Weights of a small mixture-of-experts language model, trained from scratch on English Wikipedia.
Experts: 144 ReGLU neurons an expert, 2 picks a token.
Below are experts of layer 11 (counted from 0) of a mixture-of-experts language model. Rows are named router (the router's row for the expert), gate (a neuron's input weights, with its number), up (a neuron's input weights, with its number) and show model dimensions 0-159. Each number is 128 + 24 x the weight over its row's rms, rounded and kept within 0 to 255. Numbers have three digits each.
After each expert's rows: "comes after" lists some tokens at least twice as common just before its tokens as in all text; "mostly gets" lists some tokens that are sent to it at least half of the time. This comes from a sample of Wikipedia text that the model never trained on. Tokens count by the router's weight.

# expert 27
router:100138165123162120140089137140138153136160124114103116137114116121110176155144143165125108094160108115092100103088103117157140145141114156115119150165126147141094181113109140156137152110137138104136098097150104156162140175116144129113107084121105075121119126141143158113136140154162137174136124116163178116155075161109128141143101149112118125098135168128126123157088119120127148131120140109153137108155186131151093123164131170148123118116097139133109157177138127128164108152093173
gate0:120118123150128085131143143109189129150127099125168098125147086112108122088158115186133141135140122132126149115104096159091119122113090109125134172105125139160156136103187126090108110118137107147120163044120125124158120159113134119132123127139149154104120132129072159119104118157120108142136147117109106101133080116128110110132106127121178143123119125133108152183133141148180154106148119131110168103093147150140130159132122161149118164150183144137122140087118141105155122154119132
up0:099131130113091121137109175053124103148147116143140129139117143132104120100125090105183145116123193113139107102180126151144138114113145125151114130121146148094124136150105108138114127140150137098059147088139119150144123114136104113146167119109148193123181137109158151140092159118112124118156120125183124152136170126144147127129102113141088127127138136173114100138133107127155161129144138143116116092109117125116118116142118109114111137135149126101095128130157165159076153135077167
comes after: ".\n\n", " |\n\n", "\n\n", "==", "===", "0"
mostly gets: ".\n\n", " |\n\n", "==", ")\n\n", "\n\n", "===\n\n"

# expert 7
router:120146146121154123119090121098158159131151107089113106104127137110124096105144161132139119107132151149156101106126090119131121099152149158103143090153127093106106099098164095127138100129125086119132152136149111145098078110173139114104133082116122120120110141155102125166161086092170108147112166126136133155105140097162127157123105112114129147162147090161119132089076105119155158141098096158138092099150161157138096152169171122120141105153151105112101163111111137125096158115130123
gate0:117096092138160085155100109102127124104139105115124101183109114148114108108126143140122135093099146151107139134118088130106087104109123181125143134108125114130124117118149143129143122138106131095145105129106051146157116119126116146120156124114138137127092108151143172149169122090128115090130163094121106122140163126098092120069149095163144162150135076128134123095126144134090151147162156130115102124142187147111121110145136100141118154123084151102134169123104111162128128173166150
up0:113150089130094124105137128125100108132138107145166167132151122116156146117097139132124112138149145122135135112133121121134173087109095127139126096131136172117124136177113158117146110159125091101133132085109130145095117082110104128124082163131147135072142150160157142158111109129176122175140139133156109117142130124128163142140099186144163143142130156151134177109156142139153167120122136113163155126153058113122090133130146111140142166153205090147128127113133141082128131131129140
comes after: " the", " V", " v", " a", "-", " of"
mostly gets: " V", " v", " N", " n", " inv", " prom"

# expert 15
router:176084151149112114130164157149104156169125132109101164166087129141087166132154153130119103154145117145128161121149148116148151164142116159136126143130126094121105131154089159113135125117153120134112138126151106135145130176132118175108116109167094103154102115098122120132129108092154090148161114101157111153165126108084139124104147083142150117092168168088130138128098134143091108113145151106114164106125117095100129148159151163120111152143167109114171133136133103110097150133159089
gate0:190080157119164116108083144175122106154120157143157148144121161133120157167140151167162163127136123134110135111124128119109104124125128151127107087111071096108101111135099105074109110141135145162156143146146115131139132095131128133125118139186118105110119169116155109163146129169096067103145096144109121136141103127119129134134097140136148116115142112080102135182120097124158113132109096131141148137163127132094157092152142106099136120120129137179102152118116100151139101123142092
up0:128141115131128134129150110177121075148188097080098136090132132136108133136096105128122118149113137043099150129135103140138115119086119121111131106140102119127125142154101127107140113122100128121107115125153138101125140172127121148111127096152109132102111126114135158126137167115155100123134119104117133148129167107183159143100157126129069150116129133113112117085086085135110078095089077146163115134098086124130131146158135099139112139118138138131194114124135116108117085098149154
comes after: "\n", " |\n", ")\n", ";\n", "a", ".\n"
mostly gets: ")\n", " •", "\n", "|---|\n", ";\n", "|\n"

# expert 48
router:148129104118116152151140129142105122153123166101107110105091141100133108154138121139156124105112153157092087128167140126103142150158146104162108125106149130143171115139081139139116120126145154088122106103144071166104138171077137094171116136093108160102158098118138146143177120115151168155125148148088164109142111136138104079089099134183171091123099133088105077151125106135129103121134095156131137105121122107115125170140120107135118152141132107160146142127120113135131109132095114
gate0:103068113118110112119141144110160130114110098122103090106142136116088121135154103166089130140139131129146106129129097178174115074128103138123119125120082105131170085113117119182136104135104099109127139137121133158115161184130117169143137150163162122126124101100175127162113112133151145160119157091125143162142136153159114132167086118127102114134115129091130123123117119117130141122110116146171095144163106141135134141138102145142140065105107124089146176137129124098089128127081160
up0:140094097166123124110117127176149161080120097153123153142128148142112154143101089112151113131097167154133139117146120152152101100106136164120110114151099111149163140152136099136102149123160147126124111079119128124140128131121128122096141126142127116141121128150145167148078072162121124172114146057101148140126076130121127086139114107148097156116131160104116106091103134143152113092140173132121074102116116119117139124177157152125119138125102080141142160086110127130099093153098123
comes after: " ", " |", " (", "–", "18", "17"
mostly gets: "202", "199", "194", "201", "198", "197"

# expert 5
router:125091120180106115163157136169149079186117137130144115130163099111099168118172122145122094101116166112154104122133137111145136162100131148079146118149088123109135136127146141115140144153084145114151149144139153105136169106129148127160091072102140094100157151142146100122127131149092129115163118166104159127106101132117126086153169135125176153142143123128133127138141081122136104169115140109168143107107100121125150118087152117160114122147136165121134116107114158112162176132125125
gate0:139129102143134142130148112151121145165150173125063121103141151140110071150112125129107117136158132142187153136128093101140114120138107148137105128095159100127133159113118063092136109102126120128108119139092131130125124100093099155111106106113105088100121105140152087144136110098107132149074133116108108117130122132102142087128121125099128128113119128110101114125146132125140094115092095116158168141123092090109115115101145108127114131206118127172107151074156143140123104091116075
up0:130090148123152091128153120143094093156137147124176140121101142129116109107121128114103113118180125111118155125072125132138144130119172146099088090123162095121143100157093081112170149149119130143174105137123139088133127124126138121111176058157094131106162112132088117118140150137194134118127079117140106104154102099147141174108140150103101153116116147162122101131164100139124096119144122118133107144121167136134133107168142147131166091119130154110109118151156141101150126123114155
comes after: " B", " H", " W", " R", " M", " K"
mostly gets: "ö", " Sm", "ü", " Dav", " Bro", "che"

# expert 3
router:134152130160119117119139137097150115105110145157110111096139054126120153112137124148097114103126160132122102144096163154076160148123132151121179130130131114131106171138116168112121183137122184105169144132102140129147104107145159089103188111102114098110101167093129133149136080101138110123108155125128110103087131126112131131124096105127136132154126112145090115133145118104151149169169131125123149140080123150105116116088098104155151105176144140156161127104100168141127151132131131
gate0:093166136149107122112121092089107165128112123115111135102153132116127178129140087127152134114140131129148148121128142164137147138154111188094161111098157130144112114126103105143147162141128147139176124107093106126093124115124122119105128124166129172164101135154120141089118092141115158112103146151132124158156133138132119099110124102150139157125108124145116081071143180103122142161176153177161116149103137093151151162129122106101165144143106117140121169111099145134150123196130088
up0:137138127088111111187169166138108153099101135098139108138151127119112106116149087157128121154137140142152095093116147106129140177177149123150141113098135096111110146132148138118099146122131169103184087128134101118118124115111126125090153088083129076115080161101139140188140133119125107122166128148084142114099124114094127117113127099147131177112138126143095131128093124111120126149092114092134140122119154117104111141109153186151123134148119090118106086098140149117139102140087146
comes after: " |", "-", ",", ":", ".", " by"
mostly gets: " J", " R", " j", "J", " Jo", " S"

# expert 4
router:119176111154154144092135146091123150123140162161112127163176125128130130139136113155166152117116129169127108092113110118167093111171095107145112158143154154110120151128158145112132105133126133094136163078139164108137142186122100131108146136125149148157120178146126109098133112087099093095098110109156101104115096129161138137148171120124120100120089124089174097121127151182115155120084167103131123159111116132165137125136146136108142146093146141133116119128101111120071120141144146
gate0:120143099140107115184103161174104095141140153168142122134153109087125126092114139134120147159108129124130097109171112141108133101139091172122054156128098135134118126135120140120110121136141158129169157072159083132130116174133061114090155096127129122120122116160087127172119106113126132116136155128151139146116121142121115107107146143124146112126090114128110106145151170126095108092113176138095084126141152146140141115092118119113106130093106106107176141111132141143108119104123175
up0:125161144119138119186136152145140109082112161102157120130165106141173137179164083125133142177144102151153146142125109139142109105106093157138104131133151120139099149131094165139117124149143088165130137113160095136133112137158128131073130115133090101103120153137100124103138109179131114122129096112083133149113127194116124161097095087151127162123129122143130165131106113183101149162082137102121121143154131134147157147130132145154110120138109115129099154147106110107122135177153151
comes after: " of", " the", " for", ".", " on", " in"
mostly gets: " one", " six", " three", " two", " four", " each"

# expert 0
router:164145118141112115168166114114100106121114139138108095170112087119143130116116113136190162153081130138125177135091106127109139090144130140113133146122103160183096111121078121143186117134095103125134157119072108143126129144125138166103138150092142104158165169127122126163140082139126131140142152144083176150102116113164134137096083131155146149148149167171137114087133108132104124162101147130111144118145117145148145171119121139131129140117135141163116151106125124159115131133094123
gate0:174115136146109088160080119149134099133131117160126111125123128133171111144103160118143143113093125126121061096126124132111160070125154123140125090114134140092128130123122145130141105133126107125164111140147131138130130139093146074125170083066152075168114126151110144110144135108129128120143115086113178152134139167144147119137144138095142090139169149132121124130105108134090120112131172155145183126100134098105131155133136060141119147175099104167119125104137130131150124142109103
up0:132152156106154152135158146128154141135164143076097131062129137128082103152156122143113147156164105090091134118141190159122109149157131128124145117105121142125141138149126094102155091127132146114094113100141146168129135117111150100126163120106113123126104115123110107126160130087124117156149114139178096099142148105127138112105128123123161116105093106121079093145130149159139146151142155129113137150153136108096092095123122116089050122132133170149086140152154117116143114152126073
comes after: " |", ":", ",", ";", "1", "3"
mostly gets: "′", " $", " −", "~", "°", " ."

# expert 35
router:146120153074115204156145141135158158141112117141123152085104131133100113129157111152147164145111130140111106144172168121120131096085130139085135134128158173165108126135118097094111138146111101114112112122118156122120124150143103134172141162149133132137170091155157110142121140082083077133160171132122120115126107125153128127144171101137136111155085131136113135169134092105123115161119143159137182129168134120111130104145097148135117167154144093108147113158139161164130132130114149
gate0:110064117178099127113150137117133101146147120132137118134117132094119127137130130166064152134118123151140092158176124151126129097161106166132121161137106124108143096089086119101126166118097089108184116128130124119112129138172112120116109123121161110155115141133112095112119108114167117108092124084125117152144174132107146101190128120168164146113119157152131102135117124173102148102130125158128105142120113134089192093122157112108140116136123126145146172139129134116155151136179141
up0:110134097187112119103136147098085109104110116105093145172123106123104136152144162142103107109121135147123100137151114149134142105140140154155143121167149130141176123103043130103140121144116131138142129098128154134152139199132131103135164144113133125156108111111141143132153136132156138102124153115110134116122140131118154118194144134116167126113104141166157168108111104114117138069096101149149122113144144078103119124086088162113137135168171122141126190128116153137131141106130150
comes after: "0", "1", "2", ")", " ", "3"
mostly gets: " —;", "°N", "  ", " |"

# expert 52
router:110103136151103120146146116177148124113167119087144160125157125156131141129133162103164108121124132108112165123133153111123148105152113138175120116136103149116169133140148149114147170128129162097149120127129108162126130120159139123089157092164180091131142161141101134092120077132150134161154078141180158176115151162128107130108109135116157120131153128163142147115124112126098148103139175142116099160154102119114104100114162167124127064104160125158115106143123105083131134105143104
gate0:128133094145129158143135131166112109108129098127131128080074145124114134121144149162145126150150100157113133101176117123105138142140154135120142139165110110135128142129174117173155106140073122145126123128147151113119112098124133105131124119128126140171136131137114139123162167156075145118157092149147169100120177123110194087097172092124109095119186143129140127113118112153111147156099105127150128156147149144123161154121168146145091093180081129152138114162102152153135151150138128
up0:166146139136145145143146120130119126133115154106129171099139157191111108085124146116109119115118115131141141134113144154136082106134108155128177127129079145106087114097142120093129159133110081114140125097097153127127136088144093112138089134095105180115112145139127169149158149163151133122156071136115153111138174096110119140109189083190113111113094150120096152140103108097120141115113129135134155168176137122154129127114141127137132123167123077147132118111133129149123136153098143
comes after: "-", " the", " and", "==", " a", " an"
mostly gets: " con", " inter", " Pro", " Con", " Pre", " em"

# expert 16
router:092163169120142146152181123132097103119146126151081162151094130113144095147166086112174149146076127142130119149146137120106132166137123121117085137156149142120143115115115115146080151097128107095117137141123095170075132156098096099162134126094110159100153157133112127111145113156149139122162152139081159168140128093130166085106133105151114118158124124130151077164125111166144136145135092145101121163139152122121141149114115149121107133167136095168146157126143137113120109144123122
gate0:113098151074135119112123134139115092118120064139129100111124089155101111114126127099115137148136104134102130151145093138116103129138093100137124128123124116133097151121184100148112129127157083132126155160124138110125142135112113109115117153147170118170128129087145157181126084162110158147115161065130130096135098120124106094088112145085138142133108134153129127145105119166173063112152128114106155149128091087146102153153118115134126157129107083147069130097119131137132136118148157
up0:141174116164101152105128118130143129102162138131111157128128093121189096149160134086094115133133154163135117118109115126098145127122147113140131141145134134121118116155123139145146127161151133154144140139115115124134121134111148134143107139123150091117138124131144084153098032146161112093121119122144137093127144131160199145119136122103143127109129122103119133101113135155147146031208112122125158126127106090114115153172160138115156160133158142146102151106149137148139128104142134
comes after: " ", " |", " (", "–", "|", "1"
mostly gets: "193", "187", "197", "196", "191", "189"

# expert 47
router:148132144103138118110111123091131098117141106151111150135119137146160132109136097161114122147134158151154102133142108099083167110159121119156161115125138122118152119110092169133181127145145088096146141088153145163169101092142168119091132121159114133138085177087142149130169119129148105110133158132161151120119138113138137159117118125140171109132088117154083144158100118090100136121142165115097134083098156174102116139097079101160131104142116143145085164139126117114157131133088125
gate0:081083129106152153071161110132136149125139112110148135145103107102070114145142141113165142119152125095132138142144081117135165147122105150133097165135143108164130145122146134139142112132163136130108107123148160103174171132135142119158192137183117096146099151114142159124141063137137138109116110104149151134098151151132138095127114102137125147111132101104110131120145143114116153136115154112122159131120135168126118153119152116136115099078120125075087130121057128129157085099128100
up0:129140144110119157143109117137153120098080118086164107134124127107152079081116099106127098158084133112122155121098108110160094145121110114147111109127116110123129081135205143116138133138121104106117119134131094110130138205181105116140095131077143144136143130126147129107103103146175151146159059148125145127128149138175154128138144131139123108134138136148174121104131139111094157162146118111150107161100159131112101111131106117139139168153161138129136119145132164080108144133138106
comes after: "-", " the", " |", " T", "==", "|"
mostly gets: " t", " p", " P", " T", " Rep", "-p"

# expert 32
router:104122120101162108091086159134144184130123111154107148140133086144126111152199118151132178119123126101097173152122141156094126115129143147172134080144122143101153149140114158135092137140130149122130146129098133099139096122144118093111110137130113151115088113172122141126120146135101142136115170091135111123098140152129117112164123095135102128117171107107103125111096174127126147100098131131154146084103164174164129137149163122113150137129122076138171099133154113148107164161154151
gate0:141097111110101117083124151136111141124139109132086139150101124167155140057153123122128165123091078118131143155121160143152142137123145125108088139106134152095095147152109130133120170104147138103150100112131083142132093126115124126088087162121126160133117126133135102147072097124131167131087105122163120125115163133150106113140167131111106121122094132134152113101127125109141137066109084117156151100102164198127147148095149135127116133122105113096108173101146120149146124080135134
up0:126174135148138173117104127094130125136110125129097171088129153130157095125092123108106131162132158156158114113133176137123124113140089159125175165163162149178149129137130118090133099141127143150098122158113109100157142137134123162134171101112085106152118099144164148118145144135124123092128154135109141156131174150130100151146126123190086133129134136150155133133119146125182130119132108136125126136185137071125127147130131141153139137186127180128165126138144136101110136175144105
comes after: " the", " a", " s", " to", " and", " \""
mostly gets: " w", " wh", " s", " r", " sl", " Wh"

# expert 28
router:120161121152127147119127130158088137111116120156118090132131151165092143125079169128101107133118102133108107110082154144123139099074125131076142162137131087109122155098090109166162110136125089131111154099100149125099156102123123108132114114130096122126113118083164127116151086168156109161177130150109164156134156163139139153118124141106114147179138133118140135103154097077121111154136138146146097091099131140138107132140106171166097098125141158165111124101090131096143119123119138
gate0:110136101160148098142118127139162136116110159172087101104110130153125168123067117090089156094092082138126149138118106126154142104114107142128144143135115091123091137127128146157176109143129158117108162162124130158131115100079104119111132148113138098101131109149101190131124089153119120120119121147087137121129111168168143096125080084129112133102134114123122119078126101154122127146135106110109094140131120128134137190122141092133119129171141153131101157106152129130105146114174174
up0:128125142127127131160148109116117132085134166135133148094134156149119138151144126155162153101118150147103182121143095138115134114160157132168124093070151074120117179133090172089118152119139154163087140128115119117148152155145119152141117088102102129121197124128116123130124100160160140099144164157140105144089114125104142164099113152094105125161112142116100143150117141143138118067116110148141145140106166166116091121139081144141123128097144140107116114113119112149148148169094128
comes after: "C", "A", "I", "S", " N", " C"
mostly gets: " U", "U", " US", "X", "&", "I"

# expert 14
router:148119147145132155117086136102130085118144128098127144121121154112158103092114102088129107169144140155138166118129087164093150153091145139135087111120114159151109135188111110096141137109161153122117092092154095129138112103129129150107122154170185097084133149145162162131175157119105091120177168126110123126138108120111114164091136110118124100111098105124165146120152144121127138103106154098136090161106098115133140113137143134099145135120136127140083094130144134131154165131170099
gate0:128141147084133129140170131139130178120122150104129110140118104168165160115127117131143099138102148153130133107141135111084117129121105129073113117118145084115173088136143163132162110053109140067108156125131127115138127164112119105157174085150136165130130134133123097115138114134100138125126140135110119128130089091175150132121190125097165100138148118139159148148165096113130157122143145096202117148131153128162109154132096136112141114114135148106125131100114160114168134123129144
up0:112096119070140116112163135145106141142154108086133110133114101153157143122114158113104120160141116119135138127160149132097134138172147132094092159125130092104159127140108128118138097096154152100114140113165103152161131151108095095130208114165118087092132153140123116124148107130118133147119111140153111077156122143125109124128154110093092123122127119161122156166178106126107138066106084104183115130190115132132125153124131102098143092117167119139118151121130128147124123095108136
comes after: ".", "ed", " in", ".\n\n", "s", "ing"
mostly gets: " In", "In", " in", "On", " along", " On"

# expert 2
router:127151153138147137153169150097097147110147142137088102175120120104117171133138125117143139144092137156094182127137157112114131154135135127070104136171121151132137103149088119118118156126123114105130166128136104154114127156108105127079179125088108068097136163122121126166148105159110165139164160092070157126137109132156120090115120107135084143119141143143147091174138115087130155127131104134120112122160150110132121175134108133100113148123115114135133150156140099142132111162094158
gate0:126116061125138116135145092142142126124148128098089088138143148125142126128133108128145160055150152152119110100083160134133161115098092099124126113131151107119116170129109145199120158149125151147124149136138120160092161161150078124113154129135117118118124113141138128105134089122149130109070109153168143146166115139138081127138164102142098077131138147091165157139144134128141132140099091160156122136146129136122158085138126104121141136086122090103127092128138076133139102115127116
up0:148144171116109127127110131124126133119110110138152179112123126189149178113123142112143127132097084135128107127109176103132127145159181090108143172132132141125114100147102118086133103122130141098136116152121119145152123041098191171139122128129141169140147129110145101142121138144133152093116107091134105097144113150126100105131152098169088159148127159141126104094157112132130138172154104093105120110154146137092139136136097141148125113144187139103133112101135145133114113170143125
comes after: " |", "|", " in", ",", " January", " March"
mostly gets: " February", " January", " April", " December", " November", " June"

# expert 30
router:114143133106106135113106153112122110113087127162129147129154115114103161085099107148108121143145142168159121099127155147101119149117122172147079108136133095124123186125112187141134112084122124128164128154127148118154175108143125094135146137114093103102135103161114118129131095139156142122142170108114134155113145145150166118123107114117108103155139137161074099142098135097139118106126095103109137127083149129126137107086155115099144132096161156159137187076124140130161187131110161
gate0:152172061117134123134101089141102123138117145106097142130128152106101093070128069131130140150063171126097164111123142152114143126118112134159152164136097164115123147073111113134141177113097155094119090106141104122164168114116112098133137109135108118113091140155169126104131113119108156160114115103142073149110127141144145089097147137130088143137146117105134102126124142100126136139134140139130162111106107063126124134115133163122134110157132137112155144127155165111123163115121141
up0:118131120165125141127146115147128125168149134169147133111115110156150089109147107099122143132134114149110124142155095134104153171187067127136112110068146107145130119107134123150079162101129178083152120122126092166158107108100108125125132106123075117115148087170096147126129097126119125140089153113146122111089106142114148140157116091124131150120142110129108131122136131104152145143131189121087118122099095099185144138119149152117167093091095136082129121161124139155145131128111129
comes after: " K", " of", " H", "-", " the", " in"
mostly gets: " H", " Sh", " Ch", " h", " Af", " K"

# expert 9
router:128175070141127133119143104094069136150152099134102180103145130111151112104124131125134147114164100139147120113132158129153124087075067129152120118147163128158119144158147109107135112150109111130145121127144156153129131157106078143156155139122122132158150129138142111131121142160174094128111110139126096128167124107131099121093167128138082165096090119115109139145141149152122093142115132154122092138103079108089151144165138130097153164108133122120126100093101110096104118160147174
gate0:164090126089107090137118156144141083168136119147102167087127106130125132139132099149135140152112096108109129113100164104124141167138116121134107107148140113133106140136114135180087157188144096123135105131118124155139134131086108156087082118129132101136131110128084115073147125132112120090144146138129124102151123161110133106131187111105139128124098141128162138128108135134149126176129144081125090116114141093149129131159111156145117199140112151130134104104090084075135132163123129
up0:128107114130123112133077110155128147147123117137115144104107163158148174144157113139141106152099148122158121135120161107135129177188098141194140103117196123098127148119158114123103112140130141140124121135111104144154120141141075098094166112139103116126134116127147124115123141109140135122145156080128114141141135095148076151150164095084122171131147132105133109155119164129157149160115152107121108089116142102142170096179141091133143112117108131117119165154125148105134159100132073
comes after: " of", " in", " during", " to", " from", " by"
mostly gets: " German", " French", " British", " local", "ilitary", "rench"

# expert 22
router:115153136135140137133135115153111152149151134125155118154141148119136114104141102159157163167135096154130117146158148116114110155141117100155152174145166144129102131136146104098144137140095168149118062152096122101159151165100097163147134125128118138158102154148139092144160113071096158173101156111080150119146128114121137161119124123128160107101093154145157107122148162161165110129141138109111165105117098130128127106179106145148160145147149161176131182139095119142113125134145157
gate0:117142096118158130186130121147131146117124167134147146128118096145110096103158118162119149169124105147129128160117127127114133112154120114110093141083150159147165132146121123108158129132192111119149092163153066153122057181132163143134121130102128100083152151123134125147113111132134136124150163124099122139158116140106114143127110150143090130122119123127091120167117168129117179118062121114090119150116110099113145148134163122127125127120153157081132146075150127120141131186136122
up0:160123130122104170150152131158122136185079122153220096153116118149115116117112144132123123179088140127095107114148093130146127100153119097139131105154128114124144133128138157136150117132111131193194103118145132128113129170095141133124133122152173117114145072155102150142143108125124127111127110131135168163151135134146135131165111112111137117146130145095127132175175122145123171157106143133126128138083159136128116114132132144193146124124164104079141145126150141120135122112140163
comes after: ",", ".", " where", " He", " who", "s"
mostly gets: " who", " she", "He", " where", " which", " but"

# expert 23
router:146088117111090099107150108132148094161139137131124115121091158155112137135132117119113115131097135107116126160113165108104085148092139131095157110159141096127102124171147088142111095073159110106109105149139151138099125086143151130097107130127132104135166089091134145090102129150153111130157126139106197118103112128143170110121151097092132141169160128138099122149118147115144155136127138146144097090114173160148132109138102126142133127130144117146106082132087165105163093137073146
gate3:156133121103134092147116126123123087132110088155082123146162121128123134117158143084106130134151115105113132133112078074125165092090120143114123155137111142105120134141139162134146110129151156133108116122159123125125087049151171135161144133153113088143170099105112131159129127159137140136134146101122117090122141110122111131111119104126131130100149112167137121130134179104131097138068134162148154161131158147127146085140127130162106144083124136131094111088192139128137133124142196
up3:121159112138109105106209158143169156138128115131157116121143160063135084137122129081064128108119120101136123152130087134123131100151144121144113115120122171137151089130150120100124115146102103128150131100136104135121093127126119146085126107144123103158115155130095129124143152142124107129142126125182117122164118100150108142091090144179132131100113117147124150144105154093150142111120113158099144125073102091122138095125147097140130137103112165092116099102131168144139098081123156
comes after: " ", " |", " (", "–", "|", "N"
mostly gets: " —", "usic", "&"

# expert 25
router:157166080144134102144098115146103132117160151125137166166091143136106120145126143161106116118146102091146116121170104157119127111141114130128120142108148094154087098109114116122110129106145118140126140131111160118174105149134075153120137107109151111165136135093149164113107158158102117124136085149173168122152114101105134098191155136109098131141156117144073124166104107119118117121174168140146121130161097106161105105156099087102121126134116128131101125132159152123097095111079159
gate3:122109127107103134099125132105165162091116131137140128120124133130135102128146098153147134157148149130175143132146143096074119155074120174135104149110057139132086146138119143124146136110145139135119133087136187144115147123146114124100137054135098134128089122116103142117119113125152096133164122127141091156130155067136105113116112112155105151117148107128160133102126132161128134109178083137168105118134108130139157142146084094165146095070129147147137121132130171125120127176112121
up3:137159100132100149141114114094145113110086157159115143138139148095152144143089128155148133124150120188141092182134148129125150128069119180150133160126090108147093159102125159127107124152123105140116132159159104117106140106183121122109152103144120124143120127102084130121139123095117156097080109087091131140134158080150119110130111135145125114104124157110109164144134168128135089183146128122108155122149110131122139126158110151126147064088107137138156093118093158113130103108133130
comes after: " |", " ", "–", ".", "201", "andid"
mostly gets: "|---|---|---|---", "|---|---", "itle", " Total", "otes", " ·"

# expert 39
router:099155085123159121115124121106134110109103119088114155122135121122109105081110155118159113125146144153094110125114077130135111092149133105087096150144104111147123118122147114161149149103109100164122131089170130119172127135123152085151089148155154158170137122099163085135093138158115177110148157163104166098092139137163118146119145128152087115147149153109123156137142119087105130110143168099110118129129154104133121156135097082143120151167108109159151100100101127123100126080114133
gate3:147119100126166094175122099112141081113107140125133086130085132112145140146130139120181119143116154141153119128132154105118111127156143117104177075126122136112064133121148167120106084095152121172115125124154129120110116134167179137172109110163131120128103132144146129139080137128137128100136135171127109124095117126113135102134068088080108103148132146088079105120104133114153120115148164133100137165109120121106100112105125116104153161139120131111137148092120132123149106188135156
up3:123090109115130135122115107103138133119182151095132153089141121107149106151133105155101151120135088107087141097152094119134137114125109118138092164141121126114166165154097118118124126145090127077144114159155136152119092116104126121087150143111121117105196143139137190155127123148094111118174127124115129147111149129087144118127087119149195136099101100166154153162168139130080146113101095100122124113093132151128162143116144096131136107134138092151147108110159086111109143118132139
comes after: " ", ".", "8", "0", " (", "6"
mostly gets: " ft", "00", "100", " mi", "000", "60"